Experts of a small language model.
Size: 16 layers, width 768, 274M parameters.
Experts: 224 GeGLU neurons an expert, a softmax router.
Training: a variant of Muon for the experts, 795M tokens, 8356 steps.
Below are experts of layer 10 (counted from 0) of a mixture-of-experts language model. Rows are named router (the router's row for the expert), gate (a neuron's input weights, with its number), up (a neuron's input weights, with its number), down (a neuron's output weights, with its number) and show model dimensions 0-63. Each number is 200 + 40 x the weight over its row's rms, rounded and kept within 0 to 999.
Before each expert's rows: a language model's description of what the expert responds to; "gets" lists some tokens that make up at least twice as much of what it gets as of all text. This comes from a sample of Wikipedia text that the model never trained on. Tokens count by the router's weight.

# expert 9
Articles right after is or was in definitions, such as is a, is an, plus main verbs like worked, began, offers, changed.
gets: " a", " is", " was", " to", " =\n\n", " an"
router,187,120,133,147,273,208,200,192,204,198,220,229,140,187,235,255,188,158,139,216,138,241,247,167,183,227,141,163,123,199,151,239,195,192,92,159,163,198,202,197,139,261,233,196,165,193,186,197,217,200,201,141,163,210,212,201,112,251,245,144,174,188,170,181
gate11,288,194,118,153,170,209,226,214,148,161,210,156,242,157,228,207,196,181,233,229,197,251,204,124,169,254,246,172,181,235,133,232,275,192,243,261,237,207,191,204,123,215,130,178,201,227,204,140,206,132,276,209,213,189,235,187,162,243,190,181,205,219,218,160
up11,229,151,173,197,145,173,267,221,253,197,209,171,191,150,232,177,185,162,284,274,177,174,191,271,184,218,220,178,179,251,193,338,225,195,193,226,203,157,224,162,246,164,220,193,66,153,192,121,159,184,196,234,214,222,226,218,258,256,242,205,121,217,208,207
down11,244,207,186,226,186,150,181,195,227,255,244,220,196,174,271,149,193,198,199,211,130,224,219,191,161,256,195,243,229,217,157,203,203,176,226,233,170,226,193,142,300,222,178,247,204,200,204,253,249,165,145,214,191,194,233,254,262,178,189,185,239,188,161,165
gate12,254,210,200,121,214,205,212,185,214,212,265,219,189,156,178,194,187,223,238,245,79,155,207,259,142,136,153,246,194,161,173,206,214,157,180,210,216,200,159,188,164,257,189,178,180,165,224,225,207,181,150,121,244,211,239,168,191,227,237,187,186,184,184,173
up12,217,185,168,213,226,166,217,229,160,177,202,160,159,189,210,164,175,135,171,235,191,253,188,77,244,169,251,176,200,220,177,233,196,234,134,222,135,217,228,170,92,131,223,223,224,209,173,125,197,196,205,208,148,161,180,119,245,200,243,141,145,204,184,227
down12,225,208,147,260,255,219,195,192,191,171,93,192,256,207,211,216,195,147,128,208,191,191,208,214,145,199,143,144,223,186,129,268,200,216,167,154,173,182,129,194,230,187,147,159,182,277,168,143,107,223,165,205,243,178,235,218,243,252,147,192,213,234,161,261
gate13,140,259,219,202,234,169,232,254,233,218,189,206,193,251,177,171,84,158,160,283,208,175,214,98,244,104,189,183,237,261,171,231,134,233,250,202,159,189,190,204,141,240,226,227,133,168,142,221,237,210,168,183,252,198,209,226,198,203,128,197,162,283,284,99
up13,206,227,176,203,222,184,205,286,186,150,221,144,159,158,150,185,110,208,145,194,235,179,261,180,227,191,133,226,181,219,109,222,249,238,187,200,161,195,177,188,128,262,219,204,125,185,250,188,202,225,172,176,197,195,255,154,224,174,164,138,142,174,221,170
down13,169,245,207,201,108,226,222,209,227,200,187,102,189,131,203,221,207,176,181,207,215,160,165,239,215,188,226,177,209,164,110,217,159,216,211,153,218,239,235,215,164,225,161,239,201,171,159,151,168,207,215,188,281,162,184,281,263,193,157,198,180,143,199,241
gate14,168,243,164,205,195,174,142,244,153,158,172,167,241,141,224,176,165,175,176,223,250,183,187,242,152,251,238,239,138,230,194,207,203,196,156,173,223,241,172,175,182,244,218,233,208,173,192,201,177,249,275,163,203,222,144,251,209,185,179,97,221,181,226,263
up14,268,182,150,202,253,179,229,206,98,201,226,186,209,105,180,203,231,148,216,202,158,194,114,237,172,152,180,205,206,208,198,193,210,146,217,207,200,171,129,166,220,290,206,183,186,175,273,216,204,223,223,224,213,255,59,164,190,208,140,209,235,190,173,188
down14,179,227,120,222,159,221,189,240,280,147,183,220,216,198,148,204,157,272,276,234,295,152,186,192,193,138,163,233,248,155,179,149,211,111,247,170,182,223,229,220,140,117,217,244,248,185,171,198,205,193,147,257,150,194,171,244,194,188,108,187,191,279,78,241
gate15,142,182,251,209,136,192,245,166,170,238,233,177,223,208,214,192,163,122,200,196,167,173,214,195,135,185,230,240,156,201,151,149,182,261,182,257,248,178,215,191,249,175,270,145,189,241,149,158,192,191,124,222,241,136,193,232,192,226,211,154,143,196,270,170
up15,147,271,142,133,258,224,235,210,188,191,157,194,210,263,226,224,271,232,183,161,189,235,229,149,185,170,244,103,129,205,147,171,236,149,261,169,178,225,152,141,208,201,226,195,218,184,176,249,201,194,190,158,167,197,291,205,284,209,174,315,211,227,153,183
down15,192,188,212,185,204,312,204,152,209,204,207,266,226,134,133,252,103,184,142,173,114,189,220,194,106,148,187,216,164,186,236,168,207,215,156,235,126,218,226,202,251,167,235,179,213,229,190,182,203,252,207,206,244,177,195,190,245,217,197,262,211,159,284,185
gate16,156,169,167,188,245,156,159,183,162,246,165,167,228,192,146,275,192,200,203,181,155,202,181,194,205,359,198,201,186,201,235,105,173,170,253,304,219,191,212,176,226,213,181,188,199,118,184,142,167,205,223,194,150,174,167,185,223,179,182,160,214,265,227,163
up16,173,183,176,202,242,147,221,228,137,195,210,230,163,178,227,267,200,226,258,216,130,201,213,144,161,223,183,173,267,245,204,228,171,141,192,180,211,157,216,217,214,179,150,191,210,130,215,225,168,179,249,181,185,189,150,166,179,142,153,138,206,277,153,158
down16,154,248,208,134,193,137,200,231,206,187,199,226,216,245,206,203,224,159,233,218,230,207,196,196,212,155,212,215,231,160,265,227,181,217,190,221,162,232,193,153,192,267,135,250,181,202,213,220,240,245,230,192,238,147,173,218,201,216,225,187,226,238,176,133
gate17,190,208,269,204,209,272,264,255,154,231,197,165,202,179,152,151,228,172,190,192,181,275,247,226,229,178,178,232,190,225,192,168,200,242,256,189,174,145,255,164,165,236,231,193,214,151,195,250,225,103,172,188,259,268,227,205,217,204,159,193,216,214,171,168
up17,231,236,180,219,279,159,148,203,270,190,231,119,184,197,155,206,201,176,298,187,191,222,185,201,302,262,191,222,223,233,232,203,180,120,209,197,183,214,235,207,221,218,136,149,207,144,213,164,182,198,275,217,182,197,173,175,173,154,206,278,193,203,148,161
down17,178,179,258,231,246,127,181,229,240,231,160,163,242,220,234,197,198,258,163,187,197,190,144,206,250,186,252,194,177,276,194,121,115,272,156,220,239,183,152,204,197,235,182,251,279,141,190,230,223,242,184,185,205,236,235,237,185,185,204,185,179,144,156,160
gate18,228,203,225,130,213,153,239,266,187,179,156,201,241,179,184,258,262,189,138,231,126,196,247,185,181,188,277,178,201,249,178,224,206,153,190,181,177,136,162,202,249,202,251,237,155,128,216,146,208,215,259,224,195,172,191,112,140,208,216,246,214,140,198,169
up18,144,197,204,204,214,230,202,115,210,209,254,215,174,211,201,128,94,214,220,191,273,216,200,211,231,290,193,201,208,208,286,235,199,231,218,193,202,236,268,218,198,202,277,184,209,253,207,190,168,237,176,208,218,266,257,178,200,234,211,282,185,214,235,234
down18,186,167,193,240,182,185,168,141,285,164,249,214,157,222,204,175,270,207,233,157,241,242,246,218,201,158,159,210,174,228,246,174,161,208,164,245,212,241,303,109,197,206,204,117,246,169,192,193,200,225,224,183,205,217,239,211,178,210,251,239,192,189,188,176
gate19,242,201,150,123,142,227,216,255,255,237,177,205,234,210,251,213,213,187,207,211,287,146,254,113,185,233,182,198,116,199,206,225,257,212,198,242,201,164,170,188,199,161,267,247,170,226,197,159,157,204,132,256,176,310,244,235,219,212,226,224,185,259,211,234
up19,157,230,232,234,222,256,215,158,188,133,154,229,203,224,185,195,265,170,150,161,172,166,194,208,212,128,287,135,212,194,203,151,173,167,181,241,283,194,252,195,229,215,124,260,202,173,212,186,198,149,205,155,195,166,193,191,196,212,121,212,260,188,145,233
down19,227,219,112,151,224,236,134,209,198,221,151,264,209,153,223,196,234,249,194,230,213,153,204,277,186,182,235,248,236,212,196,169,245,182,183,215,200,198,235,177,149,244,211,262,183,156,249,178,199,204,109,129,218,206,182,129,205,202,143,173,217,230,251,210
gate20,315,213,191,165,255,205,193,248,191,190,236,208,187,168,268,142,233,172,154,243,267,243,153,176,167,236,141,185,231,181,236,196,168,233,247,220,181,185,208,240,215,158,139,156,250,200,176,168,215,244,188,193,197,225,255,234,190,214,188,212,173,168,192,172
up20,168,208,207,218,162,247,177,187,166,121,185,211,180,115,284,180,218,151,196,182,202,219,219,187,173,243,149,207,243,163,221,137,211,245,139,178,244,248,184,215,204,172,300,233,170,168,230,179,211,172,199,221,235,178,171,188,212,219,332,277,189,190,84,154
down20,212,191,155,233,188,150,201,156,236,174,244,219,144,191,181,178,207,161,193,252,166,156,183,186,146,158,218,165,233,145,184,216,247,200,214,177,177,140,153,217,235,124,227,164,172,193,208,189,158,130,266,112,156,295,183,213,224,211,202,202,225,216,244,129
gate21,169,146,231,165,155,133,218,221,175,242,205,167,185,230,171,134,206,197,202,255,193,189,218,257,195,239,165,174,196,194,145,182,223,238,205,206,196,191,259,199,133,265,272,256,167,81,116,230,271,195,236,266,136,137,158,187,177,164,187,131,174,175,260,179
up21,216,167,202,251,241,164,189,173,214,186,243,269,240,164,215,181,242,177,221,197,205,194,222,189,152,226,215,194,153,158,183,213,214,217,182,284,230,168,215,343,212,271,211,216,236,243,242,176,263,229,157,228,190,126,212,137,141,262,209,213,242,200,166,181
down21,173,162,258,170,223,148,204,224,216,226,217,174,202,156,212,232,330,191,261,159,235,275,198,240,210,216,189,215,188,260,229,252,209,272,163,227,241,247,244,193,184,126,171,210,135,214,230,303,190,177,227,161,226,262,253,267,210,203,124,264,255,231,225,229

# expert 1
Pipe separators, row starts, semicolons and == heading marks in wiki tables and lists, such as stat tables, infobox fields, Preceded, Released, bullets.
gets: " |", "-", "|", ";", " |\n", "=="
router,140,111,133,155,246,206,184,153,192,144,161,157,175,182,195,159,128,152,172,211,206,196,216,180,237,261,160,133,199,182,205,188,203,188,212,155,237,240,249,157,168,213,192,193,132,196,166,201,176,181,228,174,165,217,201,214,204,245,218,255,207,175,162,285
gate0,174,271,173,220,202,141,220,160,230,230,215,208,183,130,135,217,237,174,122,146,225,148,196,190,172,138,119,206,228,220,250,193,219,150,218,155,158,218,164,136,157,176,156,261,167,158,247,197,237,230,213,232,206,195,169,156,244,196,217,140,179,127,198,149
up0,159,244,193,174,191,237,176,211,133,232,192,132,126,281,280,159,127,168,222,175,208,244,224,276,168,181,209,255,143,264,191,246,149,177,233,134,153,205,262,123,167,275,199,214,226,234,148,229,104,189,233,235,208,234,178,195,207,187,184,176,159,206,176,120
down0,214,200,160,216,177,249,227,233,183,148,225,213,193,169,253,164,267,166,204,188,287,246,205,237,171,197,217,260,196,144,230,181,244,266,235,217,175,233,225,165,114,221,197,240,208,180,214,234,171,256,163,180,228,278,244,214,148,206,230,248,152,293,284,153
gate1,167,175,211,162,246,194,194,185,144,149,244,256,173,241,156,173,264,128,216,215,171,124,252,239,190,214,202,227,170,195,218,203,143,297,280,182,224,211,253,184,163,258,182,198,239,172,144,234,193,187,209,149,194,252,222,195,186,238,209,249,243,220,149,118
up1,249,176,191,224,252,231,173,185,106,177,201,262,144,225,189,172,233,165,247,190,231,168,175,260,235,172,241,213,144,155,168,234,229,199,313,156,276,204,287,214,209,213,223,173,222,156,177,203,180,202,183,176,247,255,243,165,220,250,207,218,240,152,207,153
down1,186,162,194,253,153,156,212,302,191,195,211,135,184,169,174,248,204,197,176,224,181,203,210,225,222,231,197,199,180,180,239,210,164,207,182,204,244,191,196,188,180,203,238,210,197,238,162,191,242,171,257,163,241,225,149,168,200,259,233,218,184,206,268,208
gate2,208,256,190,148,259,209,154,188,310,230,183,188,260,238,209,224,249,217,279,216,200,259,197,198,243,189,164,185,304,170,208,197,245,250,181,234,211,233,203,152,199,277,219,220,188,212,172,225,174,154,222,190,220,184,206,201,208,195,224,243,204,275,203,197
up2,161,138,235,164,167,206,217,213,164,174,159,216,226,120,191,192,197,279,221,212,183,126,234,208,131,184,189,275,193,245,192,210,286,195,261,171,159,144,229,189,181,146,227,239,250,192,186,119,222,237,220,199,132,230,221,227,177,230,221,124,214,218,181,263
down2,197,191,154,143,188,244,198,198,197,204,158,180,270,174,208,238,174,192,266,216,263,260,196,187,181,225,222,260,263,124,201,184,164,222,142,216,219,255,210,172,110,211,201,220,211,201,235,215,215,108,221,242,239,192,169,215,135,212,234,219,179,176,234,200
gate3,216,251,117,253,166,218,207,257,177,247,215,253,94,255,237,226,172,210,247,285,112,239,153,160,263,153,124,139,212,128,223,268,270,266,198,248,164,225,251,121,183,226,179,220,190,118,164,237,227,170,139,209,186,272,142,205,221,100,202,232,163,168,254,139
up3,201,205,151,206,177,215,277,221,160,163,253,194,226,261,192,245,192,173,254,277,154,227,145,205,177,144,177,283,267,174,118,275,194,215,195,241,187,225,196,216,197,196,222,222,182,182,201,202,229,218,187,230,181,184,178,222,235,165,290,230,175,196,204,196
down3,196,211,202,158,185,153,260,171,141,176,214,202,162,167,220,189,170,209,183,184,130,176,260,164,181,169,215,142,296,261,172,135,156,205,178,150,192,222,186,210,222,153,197,199,182,213,172,276,252,213,169,169,219,191,236,257,197,216,198,208,252,232,173,224
gate4,192,197,236,186,202,191,208,237,166,214,184,203,252,200,203,272,176,233,201,168,185,201,246,133,275,210,216,252,149,189,244,252,123,222,208,162,207,170,212,196,250,231,225,208,192,191,154,120,207,200,159,244,199,213,142,132,241,297,180,210,181,235,213,180
up4,237,185,157,280,209,238,206,154,245,214,155,232,221,141,148,213,183,171,110,169,230,194,260,270,254,198,95,217,188,136,244,207,216,219,225,216,145,163,229,167,293,232,110,243,155,196,203,197,136,166,204,244,197,247,234,191,234,179,219,113,191,144,191,241
down4,133,247,188,284,222,162,144,197,253,207,249,257,226,145,173,236,226,171,234,228,253,149,242,153,144,233,199,177,164,109,168,174,239,195,173,185,178,249,194,95,171,209,238,228,210,252,91,206,185,214,239,157,255,224,246,208,244,210,329,161,231,185,191,191
gate5,175,193,270,252,192,173,164,182,142,179,156,154,234,199,169,168,185,226,183,188,268,159,201,187,270,179,175,216,176,187,221,191,197,191,208,206,149,146,254,203,166,139,214,232,156,178,173,203,200,216,219,131,250,145,205,167,155,161,268,182,198,215,201,257
up5,195,270,192,227,187,205,219,107,227,254,192,201,171,159,234,149,146,197,199,209,176,210,170,173,199,185,296,234,208,217,142,199,228,169,127,131,176,208,175,168,244,222,228,209,283,185,210,204,242,162,209,167,156,287,129,217,159,239,158,253,203,210,150,292
down5,224,252,244,148,238,258,239,195,180,154,231,214,170,226,189,136,161,148,218,212,245,161,194,204,245,165,132,174,212,120,221,166,188,236,117,170,198,125,243,169,220,199,159,252,198,206,235,238,209,201,244,138,235,261,204,147,210,150,224,143,211,212,180,113
gate6,244,195,284,219,210,143,209,263,163,138,244,255,250,194,259,204,225,178,169,207,203,143,118,278,259,216,192,208,195,183,132,210,189,154,205,180,111,304,193,233,147,223,213,244,197,188,204,245,195,179,167,179,242,176,149,191,257,241,255,206,177,158,209,263
up6,183,140,174,232,202,187,193,193,151,161,182,273,194,285,196,251,164,159,107,196,228,199,213,258,210,247,220,163,219,148,100,205,187,259,216,242,157,242,200,243,290,198,204,162,172,235,175,252,166,199,196,234,191,238,234,206,161,195,252,220,216,240,225,205
down6,144,183,176,153,130,156,186,254,229,162,150,288,191,181,143,173,159,186,181,176,168,206,251,176,266,208,174,195,184,234,197,171,171,177,185,180,246,261,218,199,150,238,174,209,176,152,164,236,238,157,220,137,192,237,217,250,221,245,221,229,202,150,183,209
gate7,126,283,139,240,263,213,208,241,234,121,226,168,219,195,188,199,228,188,205,155,203,202,147,215,175,178,134,142,207,242,175,185,195,136,183,254,209,226,274,181,203,237,224,242,145,290,187,235,215,257,237,135,178,192,182,216,216,166,177,226,240,182,155,295
up7,173,162,203,223,167,197,182,228,159,183,245,182,249,189,165,217,193,266,179,146,207,222,205,240,167,192,234,171,240,231,257,200,225,230,188,247,151,188,157,203,148,230,268,242,242,162,224,207,196,203,183,152,175,186,241,191,217,224,184,150,232,199,265,190
down7,205,238,126,288,210,210,139,209,149,196,240,259,240,234,217,256,217,191,281,173,287,261,239,215,211,211,201,229,181,203,228,228,273,185,232,200,181,219,208,155,205,225,184,201,177,153,158,165,156,230,166,214,173,222,220,195,160,161,202,213,191,141,170,315
gate8,194,212,199,181,259,228,200,207,194,232,151,175,200,144,224,225,195,110,256,224,262,306,215,181,289,223,178,234,252,245,221,214,204,210,273,188,205,144,244,170,211,226,182,183,216,157,180,76,112,230,219,241,207,178,210,192,156,216,208,193,193,301,212,171
up8,204,211,135,184,258,202,161,249,187,149,127,178,177,153,194,232,152,184,201,238,215,306,242,249,234,177,167,237,129,278,283,214,174,204,191,199,177,192,221,98,179,190,148,237,207,241,223,189,143,232,222,226,200,163,148,164,231,112,210,149,174,210,248,244
down8,179,194,196,146,190,251,164,180,196,151,205,173,159,160,216,219,193,262,249,197,241,211,213,100,171,234,216,215,177,107,235,168,178,208,293,200,170,187,214,215,216,210,204,202,202,178,226,150,190,210,183,240,167,170,182,268,272,187,210,184,174,276,171,215
gate9,199,198,206,212,117,182,149,162,218,223,199,252,228,146,193,187,213,187,192,202,246,228,140,163,262,239,217,219,210,202,193,145,181,189,283,222,156,290,185,237,226,241,270,215,211,192,162,223,178,80,184,187,153,251,128,184,180,146,148,214,241,147,140,138
up9,221,247,223,221,196,272,132,212,225,196,217,202,225,278,142,153,202,218,136,220,194,182,212,204,230,222,237,140,171,201,254,234,198,254,202,188,232,166,144,193,162,210,254,182,193,239,234,223,230,243,188,225,218,207,249,213,268,198,197,178,117,125,187,242
down9,243,194,137,213,242,167,177,245,164,227,303,227,223,231,229,137,157,291,195,170,198,234,217,131,233,148,134,154,165,157,115,188,179,160,148,275,195,271,225,192,217,193,225,237,145,173,188,222,224,144,255,210,196,150,252,247,204,204,197,168,176,225,218,186
gate10,209,199,187,219,166,146,235,165,182,228,123,270,154,200,222,192,268,196,189,217,238,185,249,174,262,197,218,199,148,150,199,235,294,226,205,162,248,159,167,163,264,173,297,186,235,210,161,214,255,214,215,183,216,187,201,223,210,195,216,191,188,206,158,187
up10,166,142,210,224,216,260,210,116,176,219,177,241,188,210,235,167,214,198,209,209,170,243,206,189,118,186,183,228,217,180,191,240,194,218,234,187,185,214,199,193,262,169,218,240,237,229,138,183,206,182,227,219,184,223,176,223,202,233,180,196,196,220,208,162
down10,176,154,228,182,221,155,178,163,203,266,237,238,270,246,106,229,220,196,130,203,164,259,155,219,159,183,198,193,195,168,175,230,205,240,228,170,193,207,125,238,235,191,180,155,249,188,150,185,223,203,164,149,162,223,211,230,186,256,212,238,179,201,200,291

# expert 18
Section and field headings (History, Population, Background) and three-letter nation codes in sports results, such as AUS, FRA.
gets: " ", ".\n\n", "\n", ".", " |\n", "==\n"
router,180,147,160,150,165,171,216,224,221,243,145,202,150,214,178,215,171,147,117,151,206,234,148,236,245,226,158,160,232,194,146,194,229,185,182,136,224,214,191,231,190,209,125,137,144,153,216,224,169,206,156,206,175,243,231,170,186,259,221,263,196,238,243,141
gate11,187,200,201,189,196,197,194,239,215,202,254,160,123,191,166,206,195,297,212,180,204,208,190,199,275,212,217,231,224,243,141,256,168,227,190,136,262,304,177,126,258,132,224,142,199,224,232,172,240,192,181,265,197,135,191,204,184,283,185,164,140,181,190,194
up11,215,208,140,194,265,138,149,193,137,320,164,163,157,232,165,220,253,146,176,222,179,202,184,157,176,188,186,195,236,196,179,166,270,162,257,165,241,218,254,229,173,190,179,250,178,226,233,167,150,251,257,138,194,140,204,230,172,156,172,294,258,267,236,166
down11,211,172,151,161,242,194,277,292,222,181,254,159,235,205,241,256,141,221,266,206,172,268,231,219,254,226,152,212,248,240,222,196,297,220,167,230,129,226,236,195,165,177,239,244,236,199,278,179,186,219,248,138,230,263,173,213,215,153,224,204,192,209,222,184
gate12,252,210,193,116,247,165,177,132,180,226,211,224,217,257,177,207,150,232,184,192,228,174,117,200,211,172,188,188,277,211,170,231,232,160,198,191,208,273,241,88,189,215,184,146,184,189,224,274,260,152,239,203,197,241,155,126,163,203,225,188,256,247,173,252
up12,218,250,237,181,191,220,253,188,244,218,142,112,184,193,233,190,260,190,249,218,252,160,187,269,149,118,198,213,252,184,188,199,190,204,127,148,225,193,168,267,162,149,231,180,136,274,205,135,281,166,188,180,276,177,176,211,211,209,259,139,204,172,194,168
down12,133,249,223,207,150,132,150,188,219,214,199,262,196,178,236,196,105,227,172,165,226,190,137,153,207,229,192,212,238,171,167,172,95,160,262,219,244,246,211,234,235,203,219,155,145,220,192,292,143,180,154,232,196,149,236,208,144,234,173,259,255,187,160,184
gate13,115,198,224,209,231,179,113,144,252,131,143,120,201,215,207,286,227,134,127,220,180,238,179,210,232,248,167,259,206,148,133,239,241,234,279,238,165,278,228,152,269,180,224,217,136,171,213,182,195,220,210,245,194,159,218,155,248,157,162,222,141,213,216,169
up13,151,253,179,179,248,162,207,252,181,190,146,244,245,204,203,145,217,214,156,229,231,177,180,141,124,181,215,208,201,199,240,205,216,205,243,193,174,149,230,181,210,238,262,137,213,194,114,198,148,190,221,225,293,198,207,299,213,242,253,222,166,237,214,182
down13,128,232,216,198,243,192,221,171,102,161,226,188,265,176,209,245,190,187,204,275,248,153,174,150,232,184,236,204,188,194,180,194,173,184,143,212,182,262,133,138,219,187,201,146,153,184,252,140,219,127,204,168,128,265,244,290,143,245,184,205,102,214,253,186
gate14,162,138,135,201,169,263,210,229,151,248,165,153,117,209,209,161,116,222,289,176,202,254,200,205,261,140,247,197,130,183,183,227,165,206,209,211,229,262,238,257,199,183,111,226,217,143,220,218,191,201,212,192,224,179,207,202,220,270,201,197,258,188,246,113
up14,154,243,160,180,210,219,210,213,203,244,226,161,207,161,206,196,201,141,206,159,234,192,258,216,140,218,194,202,217,290,243,115,160,146,182,172,258,204,220,214,251,136,145,256,210,187,239,198,178,162,234,183,173,135,169,187,210,211,257,127,166,248,204,202
down14,230,162,112,246,125,190,236,205,146,181,192,144,193,206,215,175,234,237,166,190,183,180,214,212,249,201,268,264,186,162,200,227,244,218,188,247,188,237,177,200,135,209,159,180,203,229,210,258,160,75,184,279,123,257,251,228,142,178,175,212,209,220,152,289
gate15,214,160,181,130,273,146,195,168,240,211,179,209,237,171,143,217,266,190,155,190,246,90,132,207,220,254,196,223,179,191,185,209,174,149,169,116,132,260,233,160,149,247,190,94,209,209,229,223,194,297,237,207,193,176,272,150,193,213,154,229,244,216,318,228
up15,238,153,208,210,197,167,192,309,215,153,160,170,185,203,152,219,207,196,240,145,164,186,206,192,169,243,126,220,241,176,252,289,156,135,167,107,169,222,148,216,223,197,191,228,205,221,188,201,163,201,175,179,190,173,169,230,199,184,124,143,298,213,230,226
down15,181,205,257,254,188,201,191,269,174,197,174,245,106,146,187,235,200,219,181,191,178,118,171,221,189,157,101,146,221,203,243,172,191,210,209,248,199,177,140,244,190,151,266,179,205,211,194,185,183,200,222,166,261,230,229,188,235,186,224,242,238,165,266,223
gate16,180,202,229,116,204,226,258,157,208,226,181,230,193,229,178,198,164,143,101,164,266,147,166,176,180,258,166,175,175,208,153,221,202,206,194,202,168,192,223,149,162,225,232,127,205,165,149,241,245,188,282,247,175,174,189,171,139,175,239,226,158,180,235,206
up16,228,169,192,212,218,193,173,248,173,268,203,241,220,138,179,143,208,199,188,279,244,184,134,216,166,271,183,230,204,146,112,199,167,204,175,180,169,226,202,106,180,178,142,197,277,169,235,255,239,153,184,306,235,201,314,207,212,210,164,238,192,214,211,247
down16,225,190,301,182,152,210,234,187,227,188,214,123,231,179,257,161,202,246,210,177,195,187,213,201,221,188,142,120,221,147,163,305,228,305,127,219,224,180,178,197,204,245,152,246,162,184,230,148,206,194,217,215,238,211,233,253,236,204,217,144,255,207,196,213
gate17,160,180,223,143,216,226,271,220,206,179,249,196,281,214,212,159,183,189,226,221,211,214,222,233,213,182,105,142,211,290,130,243,139,202,223,92,108,171,156,256,202,283,160,228,211,171,155,159,192,261,204,255,278,207,149,215,160,217,192,123,152,210,181,167
up17,192,265,185,247,156,154,198,204,182,281,184,191,160,197,226,276,263,226,208,161,233,183,158,166,166,209,236,246,252,239,203,177,239,230,152,124,170,219,231,212,171,217,234,202,174,188,190,185,225,101,306,204,162,234,218,203,207,281,229,269,181,160,238,201
down17,222,209,215,166,194,130,192,138,221,229,286,248,219,219,253,216,184,173,151,242,163,165,232,142,249,137,239,226,150,140,148,128,193,173,170,178,186,198,217,272,249,205,238,185,145,195,185,99,126,273,179,157,202,191,215,179,226,169,209,187,168,192,184,236
gate18,211,98,260,261,196,129,193,150,194,142,164,260,206,160,154,176,264,237,175,226,189,161,185,180,171,177,216,261,217,222,171,229,174,216,196,139,206,234,189,193,189,205,220,229,123,154,137,191,147,174,253,244,189,178,277,189,193,266,210,218,228,172,184,191
up18,213,229,174,162,183,158,162,197,202,157,258,146,153,196,223,213,184,189,250,210,252,196,102,213,146,196,212,135,145,155,149,155,207,290,152,186,180,150,181,191,259,135,179,170,226,252,157,199,220,180,203,106,195,197,180,203,188,178,169,76,240,230,198,174
down18,213,165,223,171,231,216,236,179,200,212,211,269,250,207,219,250,232,185,194,191,222,210,184,210,156,261,150,216,210,239,263,146,186,264,122,216,193,217,250,148,190,224,226,181,227,151,206,229,186,180,195,150,185,287,179,143,221,231,183,185,174,213,234,204
gate19,198,156,175,225,156,192,237,212,179,186,194,154,182,190,210,246,173,198,227,179,161,220,202,212,200,139,180,179,204,178,209,185,232,225,182,175,228,238,205,255,196,164,217,129,240,255,261,161,216,158,129,225,233,148,246,243,188,201,213,204,176,201,206,157
up19,135,164,147,198,217,150,265,163,214,153,194,249,249,150,267,196,217,222,255,196,181,266,217,193,238,183,189,165,188,150,185,172,244,207,170,202,246,164,226,186,177,221,237,191,238,200,193,141,221,176,200,193,201,169,218,185,236,275,225,170,137,297,218,140
down19,195,171,180,278,198,216,207,192,205,220,281,171,200,172,182,191,214,187,159,167,287,135,220,222,180,174,282,231,178,225,181,183,222,186,184,229,231,264,202,136,214,280,231,270,180,289,237,224,219,189,215,164,219,288,147,168,194,121,184,241,213,142,234,170
gate20,203,223,229,149,186,192,152,207,197,237,222,127,183,265,160,166,204,182,176,131,197,123,142,276,169,198,198,189,164,224,256,176,280,195,194,113,182,208,176,182,144,289,184,162,263,302,230,174,140,237,171,144,284,178,238,174,220,188,193,289,181,199,223,185
up20,181,237,242,219,132,189,213,217,213,173,177,112,192,185,209,143,146,222,194,201,179,102,228,224,189,209,240,199,171,185,135,139,178,145,199,134,153,235,221,164,194,226,203,192,213,275,297,228,153,234,215,155,323,261,179,168,181,195,250,206,186,182,177,166
down20,168,142,225,235,120,220,143,228,144,208,187,173,112,255,156,194,195,186,202,192,210,172,133,199,186,243,161,185,213,167,166,184,228,219,201,192,176,176,184,236,163,252,168,140,210,134,174,167,249,261,233,178,185,167,154,216,305,164,239,202,166,199,237,207
gate21,166,195,205,222,207,121,201,70,170,189,211,227,203,199,225,254,164,177,179,167,234,190,183,117,223,212,211,134,237,228,236,246,184,190,177,215,164,106,193,192,174,204,224,265,223,218,213,220,197,259,101,171,226,252,145,355,171,203,226,231,139,105,204,148
up21,185,226,233,210,212,204,219,222,158,213,179,168,213,174,228,216,152,293,154,196,201,195,211,203,231,197,183,261,192,198,233,284,274,228,218,198,195,193,204,215,260,298,240,255,177,208,209,212,248,90,168,192,174,265,204,274,181,174,199,194,185,187,212,152
down21,140,184,195,226,263,258,196,268,220,242,198,191,182,194,207,213,181,170,234,216,258,145,271,156,175,176,215,210,225,209,173,168,227,151,203,202,127,140,185,161,150,237,216,254,166,200,240,253,150,256,192,176,220,179,243,187,232,155,178,191,175,186,141,183